config.toml
d_model = 320
d_expert = 96
d_shared_expert = 0
moe_layers = [0, 1, 2, 3, 4, 5, 6, 7]
router_score = "softmax"
router_bias = true
n_kv_head = 1
positions = "rope"
qk_norm = true
tie_embeddings = false
lr_mult_o = 0.601
beta1 = 0.95
final_lr_fraction = 0.1
z_loss = 0.0001
Below are experts of layer 5 (counted from 0) of a mixture-of-experts language model. Rows are named router (the router's row for the expert), down (a neuron's output weights, with its number) and show model dimensions 200-239. Each number is 128 + 24 x the weight over its row's rms, rounded and kept within 0 to 255. Numbers have three digits each.
After each expert's rows: "comes before" lists some tokens at least twice as common just after its tokens as in all text. This comes from a sample of Wikipedia text that the model never trained on. Tokens count by the router's weight.

# expert 34
router:127149139153133110138125148130122116127162098147135129119100163149162135132117166107141127151134139133120157143108137173
down0:127166117137158133136145104129143147163177161112153145146134137116145172135158128132102141119125114152102116161155175113
down1:120109117114200124135145093189123121181169164133157143130136165148155133074124120150156160122138120145092156105107151107
down2:130109131129138116175126086118104126133148108100164120122130135110082096123130135080133094093097113101110115107130106168
down3:127111179134098108105078144119125166160109132097161138126156152115142067095156139127120112156130126105132164155134128113
down4:165118109076121098131142129156117119121130103110125108120131109146133176131107106112127101086108124095122157134115145125
down5:149126103172120108125119168107162119120147130145137125106172168123110127177126140101131173128146115153134156118153111121
down6:158119159127146110148121121117120112145160079147081139120168110117100078134124176125170168076160167124165123176147095191
down7:147151120129105119107128114143162153121145151107107108129114084114097090077102141126110164081159122122097093111111120129
down8:172155101141106121147128127107111137086112102123088126113103123130126124097157138139108179099100170139115144123077105162
down9:117141134119139145149133083104108140112109158136143117125141118109158155112142086148119099132105136087146164129112134123
down10:138149094145166110102095163089132153124078148123072099103129148111148127171097137183147148102149076144088112099155092122
down11:141125141133156131126087153092114155122132104127126121129093141140156100114124122176141111121121171111126146112108096090
down12:135117101164128124119108165115107140145191097086143144139122130110112120134142142119144080103127102162150131121164128121
comes before: " of", " in", " and", " for", " to", " were"

# expert 48
router:092106178141124122100129167135151119146137144137141122131103128154130135171143105088136127144154094139139143121145157137
down0:137106109152135105107096138147116085150171119134153110069113132155124104150090136134152137107090112132149120145149135082
down1:165152127105153160148140140113112119091151140093172142132148117131136119076143152106114169119137095109133134162133105122
down2:100093064147140125087082091119102125096116105103168115136092161119144118129125110134124151096137140152152099148132155140
down3:151126120142145141165127154143133143125138119100090136112144101119083146120119130091091123134107159139150141151126121106
down4:112118132177111108126126156129127119158111113124146138116149137161118139130132174157140163158135092107181112110141137087
down5:107165173117094113097107156160159135188141142165115135114149127094134171148126139121060111098135133172118125126138128165
down6:120101154107144140162113121128146147115111127110111145109130104147159140168143124123150096158101130115117103138090178152
down7:112147123112137144111112156150127133148108156127078129137134106137117125147112147138095130102104147123137120100126152172
down8:117135172154167157143145162143141088137115171091117096159109133130110135107149113171127093137107150106125131080112151106
down9:162133131115109137119104139131128105127127104123160153134132129107149127169126131160113115103127101120104199092151109140
down10:146108164146120108163167147130183118116093135165126166165126166099118127104123117111132123106160119119170097084134147153
down11:124151093109127141132146135130164127133134119108144125130145131151111155119095105142120120137107108130144118129128072104
down12:119166159134117167125112104135155102130122144114099104137155119128127160132142113118147136151123102154151131134143123126
comes before: " |", "\n", "|", ":", "-", ";"

# expert 39
router:162094094115101117156148129098100113113155130134114166134110111117130152144117163118122103125148118160166176137071100137
down0:146105157126134144154120128108083139118127126082123093152132145103128135125105122127114112134133142159089145122107159111
down1:120124146127142144150124141137153137104128125162088116127162124133110139105185139122081134147131177088124125117136136122
down2:146129162114103141103092089141118113164148113155113144132092111126124175117120149070088138138137109151142108131121143130
down3:137134109146150108128092159151099090096193094157159146148182116107120129123106121132130131133124111139106145112127119129
down4:149104121142128107096120121120143150132112135132130130111101084146132128135153118134113115113140093158117092136136153123
down5:136108115148108099134116116137109102153128143114118165148080161110162115148131138130133132120125099131160145158145123125
down6:116119122084113125114144127114080117130112141111122106168102139099146111122141118140141141126131137125128150154090088169
down7:110143134082132102156146069121134136132097129168129120111166110116124150114150105102078148116180112117143138165155123124
down8:092104146108148138138137134116100101122162134154101168138131116120083111163116143093128124103157135121126149108114103143
down9:172161135163135112109137124118116140119131044166130162146106101143123081150129122132155111107099097115137125137183142145
down10:134113155144102141126122127107132115112091135132176162096093152105126134137133129094129157152172151148121130120169129172
down11:127129114128193097149118129121162126120143110128158129123165145120079127153182163137144118109103155183149162111128125127
down12:110131098155120170166121128129138140118074133169138142153086142100145109137167151129115122143129129102112097107158135124
comes before: " the", " to", " in", " by", " that", " a"

# expert 38
router:145135114116127135162127134128165117074122125135110109139108172114171176161141126128161137099129126116100075136084148132
down0:162114142126144132142110142131119108127132128153112117149121141129111123137136147087168124134136141129133162102133166122
down1:132120148098134160162137110170093144131162101109126096108130137142144113104155150062096174130126105148139101132114094112
down2:126135102113126124128126141161127089134118101120124199095107117083079125117130122136115134123146118098092135111113106135
down3:105117127115170130136144142104157112106154097136116098168102097112107151102112128111155131155129163124134123109113153086
down4:123144135125126167139141111142151094126145131113116138109114111149171131129121158118108097135167118127126102103157127164
down5:178096073099107100118101145087161107119165127139127126128131108082080094088152156123121159118166140096101141166093119113
down6:070135147129110151123161140158131177098163162134160136127151147147147098110126116149124144128121096117120140100151116123
down7:109101114117111101141169108133112117125145145148155111098145168133174138121118139109138157145110137184123139160117133148
down8:146145145133152128115172162175143137099116131127146128155142134139127145132098086152150128156123164155126133161137154138
down9:128161146115129112139096156129146107064137171140161133105113137157142076153106112168137107139090119126135115130123138108
down10:137096167147062114106127142140132074135151133138126112087092149120142164128109141163108090131169145135123138100123179141
down11:132095127137115135150141132124152114102088101142114115136137144117085120112114095131099116137132147147129161130137115149
down12:091103149169133130142132109112099121087130113119157107138120133104113130166133116083133161157147140149140114126152118144
comes before: " and", " of", " in", ".", ",", " for"

# expert 43
router:148099131154070123173097136127143113098148102105128152074122146139164124108145126130132146105146113171163191120115135147
down0:148107117126144159120124102167148114173129118106108139173109120114151071120137111126151092161075136137132137074135134116
down1:097124145171122155146124176116106151132130125112118106187113112137151135161146072152142117103115097117067104141116117122
down2:136143159120110172143143110085189101119123179139122134128141114163182123120145128140127113121124091148077144084106101111
down3:092140100136156144123120140152119124095158125140125146168125131104129099122144137136125079100125089131089139145093118117
down4:100116077158150108090137123129125099138167159215137113144115115125115107096095100142141109144110143148068156086151162118
down5:136099119151132144078129132159118124137075103163105131121095154192144083134133158099116131105122114116103108091126096162
down6:155140128090119126117092144082149159146126113141112164160161128099089069111184132102153089094127127117089162117145113121
down7:111135107094159117124097125155131132146153148106139127167165149139143101174119103110167165146151087149099132149140156147
down8:109161104132125171144105121116101144150142148121151158134165141122126131131159124119131125154128134108175128142075181117
down9:137120116166161113150149130109114137133121132121146114104152151148123147119152119140163075138141113131129118074124150095
down10:103124107130111142147144119128144103097148113126138112125129113136127088134156146152111140150123146119106125129156129141
down11:144172156117113108110149152145082144132130117115144101123094156107141135132110100127186155172130159187134141112107098149
down12:082165124142122155099138134100128111108124223135086128182138131106104113131118138138074163150159142153127100171143121128
comes before: " to", " in", " by", " on", " of", " as"

# expert 14
router:118119127120146114134115136156164156173095121133144098152130170108122192160108134121100128116108123122123177125112168157
down0:157097152101154137082158155119114114194119120110156120124146121126155134079100138132073090120157111161158142097175126098
down1:088142128081125151113123108145135107143168124136083106091152129154151112120142171124133135131131128152145137187149149094
down2:163154151120107121118107140131125105128079165160130076173095120088148084126115113116132115136164148111130116134118115167
down3:098111111114103122138136117109133146126123128094127132162167117170103171125164141139107143133140099098076138137088133158
down4:144082156091094151108158124103151117118139166100091130075153118131189121098129141127119105125143149154138137131138152118
down5:099143133105118132136139115175110098126129142121128066155094070125095158146110102142111111128105152136121107148130143156
down6:181136117108127102139114105147157129127139158113093134153140163105101089131155142121110096118150108156139108116112135096
down7:144165134136115160129169141097095144176070082094121137119131093149122122135110106150093145113169116134167107125111163134
down8:179158114169108116150155134164102131138102096127170137118118114122101146142167143154134166116112121123120097152120089086
down9:172137142119077111141124098118108117128154090114153124111110124141105103116099156134116114104116121133128136140152145090
down10:122120095125079123130140147121102164118152118131134161112130135119148125090155113139143155141149129136131082111118124125
down11:130112160098110136089151151138131138127122123078092116104110109114132136144157145148088120102159124115131124134128138142
down12:138113151122108154099150155137117165102170129142150122119083133120091104117137123117162094152165085098139087096096163118
comes before: "\n", "|", "-", "The", "In", "=="

# expert 22
router:143139084144131098131157129091159187108053123091133123093125133132131159093135096113146143156130099087110097112143139173
down0:116134124087099180116110131119118153090096107153106107159135131174109116136141096130104118139134146140129137164114103111
down1:119107124141115146148127119158136121144084155146146143131174142128163175136128092117119179153108104125104127076130121129
down2:113133122110122128094160081162129146115126143123139119177085103112107093151098107160166108135121129102122137119156139092
down3:120132157149153143101116116146133120130151153151135121140114109184140188112129138131117169128108109099127190156148137106
down4:125093119104141124113137138125107079147156125140122120139066151139130107169157153134161101099109140135137136142112125090
down5:154134135160136132125141105096080073100167094107131131136128152125116102141124127129136086141100076131133151177162149146
down6:144124140147148097078154145125121144121151098161108120127095113128108101141146144134112126154151143128120128115161168149
down7:117101132121131096111118120132139148117076181093128144130146115111079119144182135107166133145101150121134085105124116162
down8:114105076105150132129125102138149116136131132130126183115147136116146103103170124137137083075142149110135111113098117098
down9:129135140118085131159074120171146150134123121111153097146167133146089178148129149104101112110122152111108113124135136128
down10:124126123128106158116129098185121119145182094141115112128126129145147106140105179131113123146100159151122125138145133148
down11:129118116097130136131133115129115134134133158123151176129135132128104104094162131154118097105089071157150112142125131115
down12:112124167133139117086115139164090170116136145123116132127116117106150143124171111093107140141150147104129149113174114151
comes before: " |", ")", "C", "E", "O", "T"

# expert 15
router:148127121124140131085134124115148143144095121146138129107125121155113131127105117096120150172082101119136175101088160166
down0:172088162134126137142148114119154180139063135170131138111126154109163117084114157125099137097144124122141130138140108124
down1:117118137110162154129145118106177129136118128114086136082124107169133173092087161147135163100162127166104121119099175111
down2:128122102121124197130154166102161138148093182125128080115111169106182123167157132110152168121115103125128134137133097133
down3:113103154158115097110110123076155139130136150088119131126081146133129123139163150140140103146130154140152079128102181115
down4:137151111118161123102125099138142067163130116141135165096111152122160077128108137130127151130135115135109117064135121131
down5:122097148119099136136146124157072175107132110139133067120162131184097102186081113103146114146153146116131113122189108130
down6:094135112154125133127073122134121179125119117156111074097116097142135155165117115185064156116097140086100120115125143117
down7:140137100138135087137166123092136126134112128120127163153151127155077168108137168140085158116107110106101164103108149132
down8:083119129111136099146107156091097167139109145073143121101140168153130169150150177085123118122094112145130122122158143149
down9:105133152146110089118102076093108142126132115099104124099136136159137123111109107074127131161140123149133186144105153129
down10:121120137137181149138133094173151118168108099154153162114159124106141163126127142105117116124150151120109135097101121111
down11:137134093146091115168120121109106120125093164129133147140101078108090153071141088121099093125107121082150122112132130092
down12:141151124136122112115139123118125131142089134106139112105090133137144142105163121149178125110105133149124140146149135119
comes before: " |", "|", "–2", "5", "7", "2"

# expert 46
router:117077121122091165150115138141130098140175142111103170123129119126143114111117158135159131147121148132165137156111084124
down0:167140100079122153087128100126079102160114116127113122130134145109108166117133124062134122106143146095114144125122143110
down1:138154116095133142100142104133138132152118133142136145119137143134117131097154106095115081135106135123121154110138139147
down2:105122137106148130121137152143180127137124111132135140099125108131116156108113138168096096161143164178174131126120118145
down3:113130158169139142100142191104131159135137132107130123117128138131134121123131145139107139155115143120074088131115114082
down4:107123085111140126142108089135121139117126147114131101148142149148115104112158095142128116093142145094119116173137160155
down5:112112130108149088111102129139156137109113170115147107143157105129154133192168142109102107130111112112131128107147156104
down6:128154122106138133142126107132140095121158075131105147153136102149132097170151140111091128110141100098102124154115100089
down7:171152111099157086092109135119147078113167139147153152119120125096091147127141162123118128131157130133108140156129092096
down8:115130131080090158123119133162125111102153160155115145115165147114085106126102139107142127112143136123110084152119081120
down9:155150102093160101111091107144120124181141114115091140150126128105103109078149115130152105108140080134146152135129135126
down10:104120087128093126100097123111127139103180143118164109128132164167134123137120082140124134112117116169098113114105118098
down11:111128135106104138138126116128119132120140134096141130129125141112164110160128125146107132129080186124157124133089130082
down12:091091111150142147096098112168077141145154133147121111096106135143154130151142098158150120097127113162118106122137144164
comes before: " to", " in", "ing", " the", " by", "ed"

# expert 51
router:115143173122101085114100126135137140167094121134122159151127095157148137154109133121150128136131126154107180116100078128
down0:150105168126115138121126130106099137140096197129106191110184149139133104108137109124165126114129118154133119095134116116
down1:139157125090142191158113164116123162120121098142100110098115109103084140135157096203096140104110145186122157164125133123
down2:112099134154144125082110099099112137095093131141138141117144151121110111130123125105127168123094141110122163137127095145
down3:149151083123136111159150132130145111103113115100086154135119144129142126151151137124106104113137145120137105108102090102
down4:167142101117130116125147146159136165161101149130122153152125086121115121137105145138117127153119110164141096133119147137
down5:113126058118160137103138106139148119131107160116128133137132094156110148111140152158110117120126109092127158126160154129
down6:114126136082111119117138083138146115156080150128087150138105164083152155108085111115153120096157107127150130122131077109
down7:132189109105101117110118184144131118151138116129105155122164127136137130123132139115136197101127079149118131135113113144
down8:126111126134142123086117136159109134136172110116156111119099129156230131159159155120113090093172123116133172125119115110
down9:145123146179075171117100105138114132138144130121154139142086141100183118115146169118141137109143106111134168102137126119
down10:102098191192153099120154106115087109130140145095154147098129135142137106184137153105101123146106130122166164122143122156
down11:081129145132063118126149153117081136129097117139145170134196153102141116111145110110111151190148090129129100126141151125
down12:085133104103138112136168132099104139123079121118176128100130121085103108144165132136134154135150132129097109101129147116
comes before: "\n", " ", " 0", " 5", " 1", " 4"

# expert 12
router:132128093173134100135146116130123114102136097135135086125154166086126098163115151088164133101110127099139086128172147106
down0:132155143113099155096115138116122130148120159093133150122123097131134165128148145129110131085152131149101133135099123100
down1:133137102105125174123134133129146124161112120163150100118130124113107143087153109148133092113148152184123138101109140099
down2:136113142074087093112167148101154164125103096107162125153140155116140156120155106151099166110162155131132143116103134114
down3:116152117144129130135107156097156130148144142176133113089180144121141105182132150148150132091131120118137119147114135171
down4:115106127150125132110098081118128117043113126169112123150094139132141142123135067099116149149119118121109104132093127105
down5:088157162162125134122135115107131133124148152122115192088139133089128163143115140101160124126133074133152101059137099132
down6:113142124126134140162134133124125095115173094157102117147125150146139144086097143141146115151094153107160135147127127143
down7:157131116086127139116127118175133134158126110142112123106118086141108110119098119150135114084127145151114151175152099138
down8:128094096135135140127130115127148142149139070164138171154144100141082110129118166122135128166144112154127122155112118153
down9:105127156110123125119150124095119108142153119137149099149110145128153095100131131141127108136095140205107096138142127100
down10:107161148149120132146085109097097135148192128126120140142171119153203137134108146150129096122155098119160173157103138121
down11:096160169120139112141134110126132148135178111133122125150120135128172134152129094114123089166108150099124152089097143168
down12:127116138163155143151141148129077126087188154096099142122156178102159129149142109133101157154121122101154105137126102094
comes before: " of", " and", " in", " were", " are", " for"

# expert 60
router:141109178142085100097094138162115140146117131158116146138151092154120098115154123109136137125139128169095156107130113160
down0:144085124141146133147109155098116163122093153134122093128130134133150137163135181110119143156159118156132107141135162118
down1:150138110095128112149131111129103163131106130093108107106143177140105097081139129153111154184105119144125162167123155107
down2:136082125130176144149129149122118136128113089111105143154160132141145132138128135152116124149111131100109110058161125176
down3:155112152155121113129110178098150084110113120111074130137134115109109097160134137162137122124113109176102161127137099135
down4:146164130147132124128150113139153123127131139139135104138141110156167131115130108137132118091099114121086150162185086133
down5:126163090154132146135105089127133123128148109125147125146086126179121147129149135117189133142155116133138104096123131152
down6:117131172132148141150106127096153125132116174128124154120068110093135133112130107132118100156148092115115117156111126125
down7:150131100127141094130122127132123135130168067133137116148056128124169125156111150090104085123105126122086144125130115109
down8:126118135116128147106108141166105118097112165149156147103126116161114117136114109106111129101109137125134131095109134136
down9:154114100114130095104131150127120147151130112111131142101133156123154084119189156096106128097140143144088127146115143142
down10:112134137138121150150106117114160108127174176119118109097120131126089136135103079094130105107148120137136131137115142105
down11:136153138109086128102090111104098118128098118151093120151157102130094125138102099099122124117121130209125124114119099116
down12:118148141095139125126136061157180166094150163135105144094136110137109109121145079082077132134099130096117112154141137162
comes before: " the", " 3", " 4", " 6", " a", " 5"

# expert 56
router:116088173144090103098106092120085138141092163164114139153155113128131109137148116152131134144112136143124142130136111163
down0:148112095182128122147129135088146096126117155107136130112139136150066122103179140070157142139123147150122113147130127118
down1:170113139093150131146107120113115158065156133174174166168127159114124128142186122126130113126122112152131138132146125083
down2:106160146152131128094120100130177132117130152149037132114102143167161133136112106127110151144120150080150140123150156128
down3:134122122159136123075127132139132145107155109166109138128126102186131120161157140133096083118112129141086114113145154120
down4:129146127148157141115165118169105096165142105127118103142094153091129107121141110138126115099093123138124113121111128129
down5:099124071117115138124127086101135098136143087108093138132107128096126106135096130132136130160098107055104110114103126115
down6:134133126071148095144142139124153141130098153147114144169161119136148103106144145152142081119121093089137148120141120135
down7:118151103119134135097097136155134122092160128120118079122123115127140121135138112142125139142113117112156160088069179136
down8:134131138082121127139150137144121140109094146115102124166168120186098131130069151132159147136176098144117163134127163092
down9:125169185144168162082137141115135114113122153165136119125067144116119153110123093114101136114122128131133126138132150122
down10:146113147100149146130096158132141143096111154134118091179121112118142162170117126131145142139133139135115131136128105149
down11:079078108120131116122100111114123136134132129139085162109112118126078141109166119137124123168079094122091148087139172133
down12:133132157102165114120100111087145123161115180128136088105142125108122112140114140101120121155148163140136122166104114033
comes before: " the", " 16", " 10", " 14", " 13", " 12"

# expert 53
router:124114161132124105151123125145073118106114141165137140169152105103087095114119108127144147081109148175119139117155102133
down0:110133140162135126131134120109132133121133157110130106097114124132139134122153120133122113135094141084173088114115155133
down1:105115110120131132129170149178147157129098161147126166175141163139066085092153126148112123109135121124176113138142120121
down2:139118106144125122131146108102143121137128140152133141154151080113084114080080071138125130116109161136144132119118108127
down3:095133155143131121137162111115118099141175131091119113129125113100159167126076142133157147137124122100159108159168118119
down4:112107084131149093137110146126096123107157109077159089073116089163099152133129091152126126159152120093133124121178110122
down5:177112147129098141134115102153118113152133110075129120135135160132124144146148138135143087138120155126159155090134124107
down6:113132156120114120091103141134108110153179128108126124153144137166122107088099128165106121129118117142147114115099176147
down7:139150120125097093122109141141152115115118092140126115138113110122153134162154148140118130137089132144165122131095127142
down8:093076132086148150090143127129169093139132097120110124102100125106201152149125140130122118134080149059143178143154100142
down9:109140123175126139114144118192112093135122137109121137152132105139160140151127136110146162098131167091113150117142098143
down10:110125141114080143127111091151127153103179156110123153132119160130112160105085120148150113130141131084150144116187147120
down11:068114157115126112140131148123130153186045133138148130114128154124154172144095136088152104149159165110098146125134176134
down12:096109113124149106121148140151109140143146116145128130181164110094107095120118165118164156112125140111126173170140150183
comes before: " the", " a", " his", " other", " its", " was"

# expert 62
router:066121132138157114102139131153138169144116132136131108123076151125146180179134096140121133122126125147139162111094131135
down0:146153134149161115112133119158125117100178158153095123169124136182148122111157106170102125135127163091150112138163130119
down1:118131102144138176131117125101111099125104109145131142110072159154068088145081153153117176144132106145143127153143149151
down2:105149081140133114152157104121112174148138145136105112120112098119146135140150177134132157141103121179125096102118128117
down3:136118134173109162143153167123111113120143157105093117155134093134142088137103128113181149100075131143139110161125075106
down4:153146095100151167137127112144114128140150123147147099130131120105150153089139108106074120087113142150121120112119103099
down5:154137172140119116136130132092160120145127178130175121088149125157143080107120151073123147094130116121139124132165103130
down6:170125106134092115137146119107159142147123125101095149144107128139113105122122120144160121131146103147069088103107113119
down7:094113114127168107124074103103108107120139104146131081143148141110128130111185092174145134121128122106115136128124123143
down8:154113167133170108124125115131120140089111124076138134140156140128114126123074124081087116135122126096149114139107101110
down9:159103122137109141097142114138105131119116105147143141139110139129132182121175132163164170127128123139125125153092124140
down10:148121090145138102101107109093116135127177137122102155149141141136100112166138120135140150126137131128085144143158159116
down11:141139106124132132071111126124128099156114159146148079097097097134142119118121157069134144166139135151130091130139162104
down12:124120123119132140103119129132132105134105168147096149124144093127141114128157120138142140100124096113119120166128195139
comes before: "\n", "-", "==", " ==", ":", "="

# expert 63
router:116123114087165118078104108105120185152094161155125135167128123124124131140084123123144085137131136126146174101083142119
down0:127137088190149096126116147129088119126108158124126123111126132110103105112125125126157150125074128120157129140119096109
down1:126123146117114142074137108113125116119153124124115131120154104114108171141209169123166096104125118133150139116140121071
down2:085116122156124111137137159119127164120130161121143159119138103135132109092161123145122131173127109165117085127107132158
down3:110083120142123140181110131137130122165138113123093160147143148138146130139200110099107148107134127156151134125114108080
down4:108118091113120157096124114111114131132157144146149086107112141095119150128143159108167148099121141148120155148107172159
down5:117110102143145128146139133176141112170137115153123130140139126112158143140150118114095139096123155120144109121162150134
down6:205114114110121169128167150156113153134085143142117135151135146086157126130141101130120151130132133139132119109152136109
down7:110144143081114106111097167118106117127126130124104124128084123100122175159122097126136099134126139147149117164105119122
down8:106125134180161100109103103136126100122190164124145168117137093134094132109100126113148152114123112127070091138086119114
down9:128106111131088115132125145131109105104153134126119164111155115108093134112126144179102173128092103169163130091135108125
down10:148142159125125133163127122133110119165110109140091119095164119072184115131134159105165107085138115119098142105131140144
down11:129121075114146164097110116114119104102170126079131131121143109172122154158108098160154154133092113131103142131135166151
down12:154133135120126132183124109111113075144123106114136131145117170165103091147098088106171145128089126118185109138122103107
comes before: "\n", " |", " 0", " ", "-", " 1"

# expert 2
router:136150151118117133132095136140109163130119140164122144101099141140177111184128091112143119134146113118091119119119106138
down0:101135145123093122160133138123139126134102104094122104139124144089116132135132162089132126168124116116118132118085107123
down1:125105119108120134137115121165140163136150138115124101186055134110157178157128174116119110151134119142133105133127135099
down2:152125146103146163124149103121129120153134150158104098130148156109136143141118149166116102131109105112122113059116131100
down3:148170126114139166118162133120142117157085168117085140132167110146134100078149141124129144143123106120127108125130154113
down4:130126133087119118110105126109062152151166095152114140128117159140169124127095149114135102124153117167112107120149100149
down5:111113152134200182098110065150104122117139130152109150132109139145154151168156118135139127094134112147121147133134154130
down6:122134115089139132141150136096068155132109130145107154139104145182108129119170086106122172128140167131134106125131131150
down7:145135119129127153126114129112165132144151127125092157094181122106176128132132120123144084136096105091105131180147119114
down8:131110134101154152168142176155146123130123159141160145132143072099126185166105141149122176147136125125145127103117116159
down9:118134098140080100117162115107085131126125157116149141142156167139160160142148141142099139134113117133135150092104059126
down10:091127137122153121120134146123134139127120148156076092170192106129111139129116168121153073189127123125149128150129101145
down11:161124118107179120151175166150149111115153123129123133145143114142148177116113147100135138118121123106148136138124123147
down12:159110110091095156119137097135179144183105177111136138073121093144131127114125149126109127126154132130107139092147124165
comes before: " the", " a", " M", " S", " P", " D"

# expert 52
router:091140125117181102167110125139126172125116131128143149136103160116152161129145104128109085124108121101136162115087100132
down0:122152124143151131091123139133164127143135137139121115151153130132182138129124138141135119120117100162159106118164097100
down1:110164111142116132168139104122157092143134116104111068114134126171158169080166155125161115153131130101146147158128152142
down2:081139155121121143145167140133136105159145123118112155157134131150148172097120146157146159120143110121117133100131147109
down3:147168141096067165115147120127139134145166109101129159132149114121120100150148143127124117131148115137127130109132139093
down4:159108123099130125136148139160124159114076103146121148159125136111090139130149072125128139131118147108121129142114122107
down5:197114113098122172133127140127101125133090138125162122100076117123113144076165113108173124132147123118128153135152115133
down6:111119111146129102122125126113143099111139146093136148095103115127139139145158111123182115151117096132121177151087144123
down7:132102089156127197111107131136163129116164123161119166114131132122124116158126116139123118152144104110151132148113125155
down8:117128129138150130120151156128120123150123131158124124128153117126111135116093128129128179139114083126153115091187109146
down9:113148134125122155124106129130134149137128128094103139160107117134151132136119132135145149134119099162135110138129148145
down10:148090123105102109149114128121132133130132119111149125134117127108132108106113088155126136145116129153132132128144151093
down11:136102107138135127082162153147139109141104112105135151116097099098131120158148154139115122130154125145142172160107138136
down12:111056120061141146123147083177158124075151114143156116127073134116149133130119137116098105132136126157126127134102125137
comes before: "\n", "-", "|", "The", "In", "=="

# expert 33
router:162176108124121151109149128122153140125102107082169132115127118136119129091133119096124123154152085108083147112127153137
down0:145129080133147165120143127164110122114146125087140130156142089116138104121150125129142159126142107102090110153109165106
down1:119118145143120149137138141142166180104137137090139137172109124139101153089181163153155128130140103095113122173143120093
down2:096152129127135145128125160158140087107100095149148103092135133135119111119082126165092156113167128136112138156129083148
down3:124149166113070166154103128097119146164132130153141181159138131088128182109071111139128111126179166096133145104104115124
down4:099129131135144124133135140115119150116121126124116150158121131124109115162156143118124125135130143109107115089143069144
down5:123091121119133040120129132135134115085114100177118140110129118121116091102137153088152075120142133091141090127105110178
down6:160152156098090140092120129130094132134131117149136103131154165132167157158137121103129151161152081115118151138126192129
down7:104107126118134117121174116147137123112162100159136109125130117148112112179160124157146152087131148128169121096129080141
down8:124108096114124128133093138139154105141130171112140135121117136142112157135129126110152147170121075072127165117114153136
down9:111167126162109161130115084135135147154175146143121121125132182140083132130174154147162084131141116130098117126162081121
down10:138135141117125132146110131176146074147072138118097121120124141162165161106118141114124126127114087135140109127146148103
down11:113136139126147110179118132116122135126135154078130129132150152076120103134155123141147143157100084072153147111085129132
down12:138130152099107112152117186088164128070126085123127114137173152118118103138136126125086117133099175214139143121134135151
comes before: " |", "O", "L", "K", "R", ")"

# expert 36
router:169171111127098092093107137137167137117133138125153132124132118135141121103132118097135125142142097135086166113091148146
down0:115119177177126139150116156109123132151096133085126123163123124136135112108131165145126136090122142130166111102147125116
down1:129094148169150170126148139116146110133102083126144133153083111100091145131147113131127157095125151141141063149145109103
down2:113103145117086131128152148148116138125143097134146084127107149147123135108125126139142154079155126112169124103153107177
down3:162165094138124146110124145142141158169105133154117164152099132108214158123147143104150149156177165107117143131163095057
down4:118109120135164107159120104126154107134152108128144165141102132151150137110129126131117152140158130124127093116136106150
down5:108132163149091152166165084143119141093100108122132135125100114140111123105128116102153115172110144108097147126136105106
down6:121125159115099104139094164140156127152128098127152132148143142138151173151135145119150149128154154123099150085084135089
down7:089151103098146075102085132122089139132156147135136169157108137128114134148126119139125135109148130154150105124147083116
down8:116162146154129131127130066130141117097155129122121097173128145127146094163121144162115121167094124131143106130142124097
down9:094125124057126132151173131140099111105155156102099128120104132104138134144154129147164119072148133124086131099134135140
down10:156167115128136142121102149137096082164133144120120151146093175141147132072112125110143142119106105141163124125167112143
down11:106129127131143157107109118125100119121132123102123072140096165129099133110131138140120122136114135159148145115112156111
down12:076092117113142098116120139063122149147112113118130157106096125124140132116158103109099131156123083101122177161109143128
comes before: " |", ";", " (", " –", "–2", "–3"